Experts of a small language model.
Size: width 256, vocabulary 8192, 50M parameters.
Below are experts of layer 3 (counted from 0) of a mixture-of-experts language model. Rows are named gate (a neuron's input weights, with its number), up (a neuron's input weights, with its number) and show model dimensions 0-255. Each number is 128 + 24 x the weight over its row's rms, rounded and kept within 0 to 255. Numbers have three digits each.
Before each expert's rows: a language model's description of what the expert responds to; "mostly gets" lists some tokens that are sent to it at least half of the time. This comes from a sample of Wikipedia text that the model never trained on.

# expert 14
It responds to: Brackets and separators. Opening brackets, table pipes, semicolons and dashes after names in lists and tables, plus verbs right after a subject name, like suffered, earned.
mostly gets: " (", " (\"", " =\n\n", " [", "(", " Although"
gate0:119109141150126099170136140137169139154117141118114151124130097119188127104113091134134140099114123189144049142072115129094133172113131065099091111129134147116115117164096105094112152107122125097092116183134133163106111112140134122145122113119142168140148140173143111158191134145146140127130104147126107112115131118129131104051130163104133153149133138142131159100149127136119150120107137105131118136138156172127142108107098129160159138127141080196146109169089174117110146104127097142124132105130135160160128124138123149161100108126130118144129108156089151145114149126165117116123083164134099138123161197099137114143134083114139129167129120104115111158088128173137114138123134145162116141140136133141104125158130112156138138133118105129165143126108089158136122114154111
up0:138174143118092134097140112183148132109117134099177133145126133159108083159157138137094112104161149116106127097145101130161136108113129173146154131114128157173153107110142153141149135113144127136167127066154129137127129118117104136111118142135134115136109130106181147127080113100127110128110121108100143113135141159155146158157130149169148137114122097120129128147110119128102100094137082141139140106128139101105124114131116119109084097127106183112144128058151136129155159126105163100132156106093130139132122149131103137151164173107126175113122158129123115102144101115100159154125145099167162127149117112108123143138149124135149130123169106125149143154156113135149108113141109126123129170136072097067109168181176075166144165130097144099131077101116165138109146085124148

# expert 17
It responds to: Mid-word fragments. Inner word pieces and word starts such as end in genders, rat in craters, inc in rincón, and single digits in chess squares.
mostly gets: " viol", " Socorro", " young", " coll", " urban", " compet"
gate0:147109106105099135105108116141139110131134143165126162065111119129094095144112152107138087134136143091111067130114127155127119141120117154169141138133124136113111072138160094129080124105135137151133112104145114109120140104114131073132119142143108147139139121127123155111145135131175067093094127125143119135112110154150114149129104139119153160113105112064153109138108107143127156127125140149116056161116132114181146127101084083125137104132180089122115128161151161094095129113156118124129186135146133117121122145135085144153135144143111164111116143162178119135132131140126097179188089100116147142098179147147156126128136119160169104124150148100152135121120139130109138132115112140085117079138104096142133110104137142110132132148145132155104164123130194086141143101136118
up0:097113156165197083130150093134117131137143115169121149125114097091126109119084122147131120121151128139083118125155146125111164125112147148152134124111124125150128085135147148122136150105141126152117080087145115139113159151107149145088130116153127112113131132127129136127100130141145097158145083131117202135089130107117151117153119091129128118147142130144100112136138157062130116151123159124102114115115150097109150135091128116116141099155142107138131199177089150147121125161111093152133109122084137092126120093147135161112140123138103079096163137119118108123139141121122132100142153148167123157110063142118138162107169109151142145131150156135166120123131107141115091107169102139103070139120178095160202137123138152113143132089108095122102142105119138144096107093149128

# expert 39
It responds to: Inner name syllables. Middle or final syllables like an, en, qu in names and foreign words, such as Bre-an-ne, McKe-an, Relev-an-z, Bou-qu-et.
mostly gets: "an", "jan", "ñ", "va", "rett", "pa"
gate0:123134085093153142120153105116107142126132149134161163084107117059122121118121113148140104138082099135114141120144166151118121091109100148157095152112177154123114117104148117162093145105113117143142144108148093130125110096102144106146119104172089147140074160072136057140125122151154156136140144115149156125146138124163137132128112065136134104122149114108099154120110099147149143160146126145129138126118145134129101075127168138143153073138099148137126147166135170159168132100105065138086147128170139152136125108129154132138135148155115121107135148127169088151134102116130100143119134150121112105117174159109093110129148082161135161104130108118190125153114120125141141142160135132116151141105180122145158148156115100106112110163128158157156147126159099134101117122120137
up0:154199152132117101157096125139166099153117178133144177092122102139137178147131135132119138095142120108087085112121108135171126135151115145136134159121132138146149139122108124169158094125099131142109139118125135089102138120171139153085122113127131125130100146094122102111152088097133111121103116140115174111089117147107158127146125167107126116133089135128088165133137119143159139188133121132142113123148118137144139177137068116119139149072119156154133082108101131098156105136164090134150143141137142130108105153196088137120132124147097063144151112142107111160134109143116107122142119131116109112133156105159113163109099109091125161139134128126120100106141086121099110115182114121128129105137110129148134105134149167122145142161080148139062148149121138126159142097130178

# expert 47
It responds to: Names, months, dashes. Capitalised given names, month names, and en dashes in records, plus pieces after a capital like N-ij-megen, M-ich-èle.
mostly gets: "°N", " Mike", " Max", " Tony", " Ale", " play"
gate2:154104114118121110097115111110155114140139128102109148084139064123080134127162140106123183137100118091134105152155097150157102144140194129120113141149143123169102147110153098160139133083129140147141123092097122170184097127122116097117121093159107102128123148154143100096148099127115159158114162152158104081105125118130115155110130142110105142113132125170110113126147062122091135139142116158123138153102098104148126132165143164123142142128167144127121151149124087126155127119104168080130127148118138099133121129126137087114139147154123175102172154140112134167143135120131150091123105102176097093131192126149103140120123127100139123163125140145144107100129112093149120142152122096152126122136131157130106127187090140156118097163132156125143136123099115110124117073125180
up2:127093143116138112125125159134144141168130169111148106159112134156151087126117132167109120111146100111170156137090127137172156126088151106098173104082156095147114105157107141110111129150140119127104121111112156132118106087145115128122123094127110132119135119097137147134118099139099117128156132150131126093128136141091125124128140122144115128086128072148070125153117111091100171132137078120102152160139171129150069150120119127139104139102110125156135166140096122147133145154160150112126150149126104075096083135188131105098133109123141121115123135127137147135092110172163127126130110123156175135127154131080067150144140141078117152143137097094145123124140155101167141142142144138094134110110114102161163134128137159144103101169119151174130106162148086069094164117122148

# expert 38
It responds to: List conjunctions, commas. Commas and and/or joining list items or clauses, e.g. Nashville, Tennessee; Hivites, and; plus the word piece -or as in valor, humor.
mostly gets: "or", "),", " and", ".,", ",", "\","
gate0:132117115138086100096104094106163092084130149195143112088144149098141126136134143138151133119111094125129111103132132121083084115180121106137190113076112095180128153150126130180141135118132156123115124130105177137135168128130106113145126158126064151151124167141132139108132114113083135106101127142151151149138163128128150168164106112117165114136084148091138102187115112124144138118164132116142135115133164077127135119132115154130102101092111144160157090128147119166143119165103107178108100166150159102145112122117113116113106153156111087121122160161118137138156122085096109150110104128130140115125148158159115148116170134170098105126147117150162132132121124133147115141135128122111148133151134124110136123067140121095135123135154170096133134175152087117106139128141113
up0:100101148114146117065133157174127093122180113131114175098150095124147107124139118099189128163151108107097141132119120101110110121121136107139142133132148136129128154113098134134138116146114138111134122085126150145093113129143140139126134146162147179146111151145149166171153082140150093104136153102147094141142132156125097108120121152121132125120133131153094166061121152144114172167096190105164120102173123176112110166162137135139112174135131108122141165153154166108148101123102141125123143124128124100133113153148069167122109124120149139107123101160167083127134123101134127103089138098144149116123140112125101106138112127120137177146111125127126167140113090115122131161094109160115106109106119087160109135138103141132125115147154094125140072105162082120161147170157139

# expert 45
It responds to: Table cell separators. Pipe separators between table cells after numbers or percentages, plus semicolons and colons in results lists and headings.
mostly gets: " |", " —;", " While", "===", "\":", " listing"
gate3:122137099119129143130107158120131109131113125156146162154128139169090083138158104162146080130140097134146132117101080139108116171110138134132113092145127123163031129152138121176128135135167127126152120170136109176113096136128161137140118120145110153133146142150076075105125166117106142112102151105120143164137096128100148092151145088131162166114125129151145143146111110135138138178149112070106113089174160151090092136100132153122132152169129147117149161131139120120130143113133129109119123123171099119136096164111169127130131152144059078113131129146160154141145136092121103086120096117134102116114119132111103128117128112102111121162129164145140176128138123124159102135139160128121099121160138136146113119103153159104146123114104126145092107176097111126113095149164100
up3:146136106123123153165099133118138127145119092114105092145124162100136145134147093130149112143117112092116113128127154153131148141144132125104149166143183158128108150126145109120149169157133141150148099107117131132166120143100181120106142151107174156125126094127119101101090104114136110091137095116125164150155042103153127121146129136103150154111081160129124191132127143126107152080087144108147129139106085109103107116153141126136162128125127161139153101115104128155077150129140158156090120137140150145079104135110150174137104110113069113132139114114125103131133136128135108105095183140153102126142106128142146091147111146172103152136149124080146140109121111119142115142131128125112150148133102131148135107129100156074062119136116103162130143128085113099082188132086125

# expert 0
It responds to: Country and place names. Country, nation and place names, often in tables, infoboxes or after United/New, such as England, States, Ireland.
mostly gets: " American", " States", " England", " English", " JPL", " Canada"
gate2:146124137151136091166135124086168148122120110159167131128179140131137118113131116164116132105118134135130121077124128125135117113119104134138125148121109110099109095162106107144133163135159142135121091125175138118191159118171143140121129162090149131107145116101098119147088137112124163120119145112096155116112147147149189167106147095137146125078136144138149099195185094101136093139146166104136128165104130094135137108122151156145085150129122137125114140154116190134169111120177120119118161100129102118147124131079128147083150107137122112147101149162105142157111122104144122121135128080107135129179118121121102111137127125142097108151134156144183147090168125132126137116138145139141169168166121112095129147097116114177095088102117096132134129152136169098157163126132146
up2:180146148131121122094136128165139108116137117140120096157110113131130146151150093151145126188111096166126148160121158126165132122153148106144121128105088135141107133163159151143142105107131062107144084125125124118096108116128181126108118122137125105166101184183168159147110117117130099089159136151134153104151158133123140104139137163162146095131112142144176132132136153128112140147117139166112147092112127139148123105133132121138169110159097130158130115151147117127123162080145112166144137131112125099133157141143123104147163115112129097140149090105162127128135112161156100142126092093177134091167057110135102137091109150103148125096102121153114111176093076130128130108150113119136149171122198111153101131157115138104091143121142170114111140153157133109151110110126106

# expert 42
It responds to: Capital abbreviations, codes. Capital-letter pieces inside acronyms, codes and designations, such as PRC, SRC Arena, MEX, Pan-STARRS, and digits in catalogue IDs.
mostly gets: "X", "CA", "SA", "ST", "CC", "CE"
gate0:091132120115131089146166155132128079111133132110162138158122114174106168142108121116111142145109116079132147137135136114144166157128108129110122140125153114106126159115157158139127096118158081117154097111145104129154163109119132151142129135118137131143122156153082140122115137134089143157130117097131163148155138147174109164168110084122117129131117115095150134158105137100141087134117115108105125141113105127156139110128162128078104147099159137124080140140132122134117208121120080166153117127138085128114109119139145117111092129185133149136109163124110162115130132079108138157138132139113103188136151115081126071084114073148099141106132125156119104118157127137078108106160110096135110113112079112107154172086127105124136135132076104163116183153129113143114131127135105
up0:104138107139083143104115131102095147129150192126139145149158120140132098084154128134164135119133135169154157111130169107097108151137127145098126132122158126164168167150142128148140125128142164126125110099136192116131151120167142109105127154129124177156094143131086146165162121143166138111113105140131133089147163101119119113146101071119149122149137164156158157112135120197158156152147125165174166113127113156119117169132142108101133129144099097137138132122144172123128155173160154141118162153128141169108101091141132128126158161125112106110151076106110130169138121144149099151111139152144151121147110134144141134138098150174124152149131118115109145118130127142126118123154114145108162154135101089151126124089062095119089165143174129136105096135127170104167129134147146

# expert 31
It responds to: Common nouns after articles. Whole common nouns and adjectives after the or a in prose, such as list, status, doctor, population, character, independent.
mostly gets: " List", " list", " character", "'\n", " number", " population"
gate2:096100122145181097150129104123128125194155181127168180108096130122126101151118113130094168079129122119120153190145114144108124164159109114100125144116184138111119123142128096152083124129144143130166127172101131143119126121085109116114136163086098110123114139134115152132144122116141132133163168109112099150124096105125129159139127130088128087108087103134081128156129143083123081121140140142154133116138092147132127153055126155103162096132126120106136119162123083131128145148115125173153138160133128138109145154150123139118171121108121169143135117126099106138157176121127178135166121126167126125143155140129115139115116116136093094114145105175140152129147116142114105096111135090151114137151142079134150107083127138167127148139118129139148169141156127151133163067116113
up2:156139118097094141125138144133138143105134119126174111144160101121088099137161107128096141112111141105146107138158139211189131141127115130139101102090084139094127133111142157108087125074112096154108118126094102134102124141129164087128117125143089089107147161144175128126108167114119106167119113132131134105133159177099155113146125135147140152144122121146137115156105172156119151143100093124133136145128105151095134144115095150124098145117123112157077149159131129139142130149122105108133118124135143101158152096128140106176124148144106134152151132125148147120154119137158139145111122118132134116110119094136137113120136111092166162163190167174111149150109118111147198116189123090143110123134134146091143182097086132133130092132118135115148146093129096104097094100155162

# expert 19
It responds to: Surname endings. Final pieces of names, especially er, son, an, ović, owski, after k or z, such as Cok-er, Fras-er, Sturlus-on.
mostly gets: "er", "iamond", "owski", "heim", "ović", " Johnson"
gate2:105169128145143127105115137127124163139095137123136123074177151121133124128139122128176133121114146172191136102137125175133103157164137108134123110089130135095125114149129184121130125153135143155125108137130182134128159115121131111153119122184143130166121122141159154114122100151136119105120156150131126140173116120113144179124177110142096104082095139167107169128136129131125127132151129127114143125142137077155123146112092125129148122113130146167118115127187123133130120094120145089125123102154142146171112147119135103117152129080169113128126106155128137150119132164120129079145135163132096157163123113153137150118118160064069161112112149201138102101101133158135106121101160127127109113138154161144106128125132210148138079132120080139158152158136138149124135145143120
up2:104156099141173112101149159151127163113136159161160133123171138133136176117123117137175148147091127127164119107139148127103116128133140152152140142127137121140095092116135120153068155150141140138163186093103148114131139150159128106140133140155131128148092082148180109128104128135124095111119137167135148115125098106132110164125117118133117095071141125160074143139178137114098146128143124125075096089120176131139107147130135099155116172126110140143139113147119111136123115096168176084133144173122092134147116110129128136127125140081144154142123143142123120169083126152126129128103142207166143155147183091135118153154144126113125119170116147151150144126124144164159101131129123135122100105123111140159105146193146143128111131157099090163163129119169119139156129106110131

# expert 37
It responds to: Digits and coordinates. Digits inside long numbers, years and reference numbers, en dashes in year ranges, and coordinate or unit marks like ″W, /km, sq.
mostly gets: "″N", "″W", "″E", "–present", " pm", "/km"
gate0:152092124121112113119131187112111209098112126094151100131121112130146097097125120152173115173141105158151130103133114093161163157137145142142117135124115100130133123128118124143121147155139118147147124144126143161126142166126179115148109130117119107145131168130129111131083156089141148123119146141140086102107143134083112112112177164149160139126138161167121141139104132164119101118159164118129164116159114145188094148169118188150140109102120135177147141132100156142122116142113128113160154135170154075138156132124137162108081111172126117125121141125074161142124148126140125114104121144096134147166194136131109159141167113157117152152126145096083108137142103131136164124155164110150144127122127123119138164081136118105156146165118104145143118123185143107168132146130148
up0:143087173086129147095128144150129178125117122111157087113131129141129117132129147143161141143148104083160133100100144115159134147151150091108104148123114149147129117122102102128107145192123140109170087157099100151120110160157161112178097102111142089148079173144155122135104170112154094129124140139126141119107114112098123130112182149119158138103139151162108166109105149165127107149156155144151133097156135131187101101159144200133150100089132126164119158125126115136103156103124120132131104129152134111122158121141153160161071129165137140118121108104129154154092104108136134123139113124101114151156180158135119174133128094111066138158092151090121108125137110107150150139129154142161105142158142111102127127117128117122165125151114101140116165115142117105125139150146151

# expert 6
It responds to: Name-ending word pieces. Final pieces of proper names and foreign words, often before a comma or bracket, such as Lib-y-ans, Brug-ge, Ta-ipe-i, Bald-win.
mostly gets: "ford", "ge", "dy", "iana", " Henry", "stone"
gate1:145140125090124105123124120144164087128078149132137112125164080163101116119126121071183145104071152145163159144147145156098127151118140141109150115156119140120125151125115126111114136154118144107123111117158087142114153157107106124138131113137106160134162102123098152122128152109095084122123157148157133154174152168129161144096155119114110152150102150165131148133151116139125105090109130122148139156124126138135128177116111147113106114103133094133131153101127123150114133197160117154139084077190105126137123103139126102095087141158157154112139109158124138162142111136084147094111148162121116138119156133150139091169137099155100093152100117148060129115134129144151122165133109117140175159122133131145135149146140140134183120179169132126107110084156167133126100132157137
up1:110096113097119122143086135127088115134093149145115181150116083124148138124096143110129156096111166093115116128147156121077121143116169133106161085126171132134125124131158134140110125131118143138101132146142130123161117126133116137200121105143121151091153167160101200162128149113118127092091142141155189134126135085119150092115170043119147131130133158141126125127158100129149167131149105119143143127142134115114089112118099142150117129089124089115113131106128113086106170133125148116146101136167140170136117129119137124130062143133134155124132124085139116121128117116124156145074113172146144146152142134117140134134149151183139110143094118092123142106126088133099124133161095111149147166137108145134139119175123116129102061184107138140130133128117115150136102098142116

# expert 7
It responds to: Mid-word Romance syllables. Inner word pieces with o or a vowels in names and rare words, such as Aer-od-rome, Atlét-ico, Vas-co, ty-co-on.
mostly gets: "io", "od", "ano", " Maria", "ara", "ola"
gate0:124155152196085136122117110154085108111102115111125152101124083147123145145121138180136112142130116118186120153149137125167116148096088158178124134103101118148154180133146131132152164127120109116119113110127125158141115125131151120121129156127095136094112125112157173131113119089126100124129128124126119188125131152106163170144108105127094064133137089121151140154144152145128136147134133119156143105151122185129141164110119157132108130158151165121170131119120139138183066120144125123137141078130102092106159129174153148099133166084129122120095189145128115106120147113140100130149092103093132099118129130128130115122109131100148098093106153158145097107092140116152134104126099154151122142142110133107128156145115140147116085147184109102108150139074107115165127122158119
up0:083130137106133163118104142141126124167203088134146131110140106144107103150129166135109127089140162098118115146069134112108130074124143132135109132135105071139147143135161110106117115147163138179146147195139143099092129142146149111138117119125106144097134115115120128162154097137127141083169152103091123104101086154085159162096158103154157112174119076177142126144125128150132130124126163162082119162140140085141124107182110150117140108134098115114151138087131121130117115075129145171127118141134124118134145136151115142128162123090147132124140136101142140164147120111136127091140164109125147129137134113091127108118100150076169131125166139134106090153111112159130119108110117130100158138121170176126132123108117102160134115135179131111082134134138101102119094106128140

# expert 23
It responds to: Year digits. Digits inside years and dates, especially the third digit after 19 or 18, such as 19-8-0, 18-7-8, 201-4.
mostly gets: "9", "8", " century"
gate10:155129105093129130137161120130128182136164110139123108119127072114173157109105129123158166134120147130151138121109127127153099144088126109178160109161179113116094120126146080140131111105138130176138124156142158100120105123120134142140127123131104120115108188106095157154130151098109103138132121122146178102142165135104158085117148140107081135113138120121151145141109098120149112098122135120132152127113114107130176197109102150122125119070090134123108157111098106139141067085125120123135118103147165070163106137181149100131109120144119115144126132098133133169126138146148113147118173138145108086121181113169114099133106113135148110134122127139113160152096097083138091126169144134150109131138119133131125120110118097109183116130177127134121110113115157119063128145138148
up10:159145136173110112110128100123133067117103136130119137127135174152116087114161151111127086118106131145105129101158136139126154141136129149083116134108102146155156129131122177111154144151113090105114126125132115151128153113146106112111127106127166154119133100172149105115148123135131134114148143151137095134121083103143117183144127117135167130124151111135081092115128153158128128143142115107117147119150132125133075073127154108128149150195164132150189119150154120118115179160134116141113129171093086166096158113053111129115161136133138140132153134135121110104145133109136129118153075140102141145128070118117129147109140163112083150103148141125134110145153176161126172156105095116107158171116116117125118131132133143099078154133117125125124147164141091150203123127106104

# expert 27
It responds to: Table numbers, letter m. Leading digits of scores and coordinates in tables, plus a doubled or final m in names, such as Sim-m-ons, Malcol-m.
mostly gets: "m", " Phylum", "mph", " Washington", " there", " MA"
gate1:163060145117087091118139106108138097145106098125140104163109149148127103103182149104179156118134158126149128132138117156127134112148122142118141090184097129137086155152134149111139133116127148103132122151111140144129133128151159130167133126126140100095152168136181159126135086070154176127097116167098168098121143089151156164129085130120135144125161124096151113090160132150140117135145155145107134119126097117166089127156116117167115128114092143161140092135155121133149134120155106118116128121124149188148175128120129097088132123123134148111106162115123099118150144131126105114132104137113135168117116084138106108119098172141134151163164094181126119169150124100160133135103110135155112172129098133099132152174159143170106148171110126139129143129143110159143097143095124
up1:143130109124177140120109130140102126178139099113162149148158156151127184123140134130143116125136112113153139129132096105143135174146128071147111123115108118104148115144126091127151138094145118130139094124119099143124148094144128121153119158073210187132141170125131114082145174169111152134080152113154091101154095119091112108130145104113105143120145152140120176138125110151133134143150146100136128163112145170123149127171133179135148129161129146123140149117095114153133124096145168121180133132152123094133120109073159108089158159124102108160112138147115176132121153095121125099156133149189128110107119116142166157118143176166116114153120157151114140165102146151105102120106150128141118071109148111122139116121142142135093138153161145112142116092098159113125146135133132

# expert 21
It responds to: Coordinating conjunctions, adverbs. The words " and", " or", " but", commas and adverbs like then, later, until, in phrases such as as well as, since then.
mostly gets: " but", " more", " later", " until", " well", " or"
gate1:138133149141123083130089136117192123120134126132150146093140112130090121102136126076144130149160124124167101093130123147165139124189136119132094134146148168070113120130121131150152164146123154069163151129087105166146153136114157133112126104131101126098138129125099146119179124112158132138169116146171143139118152121105156158153110108123118117117102128080086182134104141119099141147105063148099128092110117121144117091107169123135119144148152153157152110122138086139130088100144096185140097113172122146150134150084160151070116129094118140112118119109132142122166133107113097127175113106107143085141112108088127111078157141090136146151133137125132125157126121104092133130144121113151112161136096117099137098135142108146120109139109144115162084123142124120112106127162154
up1:136131144115080116131066099130179135108136088141135162160184117078071080116121144120073121106132119162156126159141175141147144108179143139129119117125093151119125109157152122094114136129120153109142107145072114146153148124121137102102131120143136123090141109156077135151138150128115149166160142120148110160161165152121114164147108112104161157150128151116096111136099183087123134132138086154131090134131152115156128132110111106121129115120126145127126083131174119159111120119138105120178136143146097103147134100093132127132142110089108088153112130143142110121137124104133111164150121109168133093116143092114104130107134158134128157136116129160134162117127107115157153168133116111182163145130099089098115133111153096120150095113177153127137123099137134144105123061138165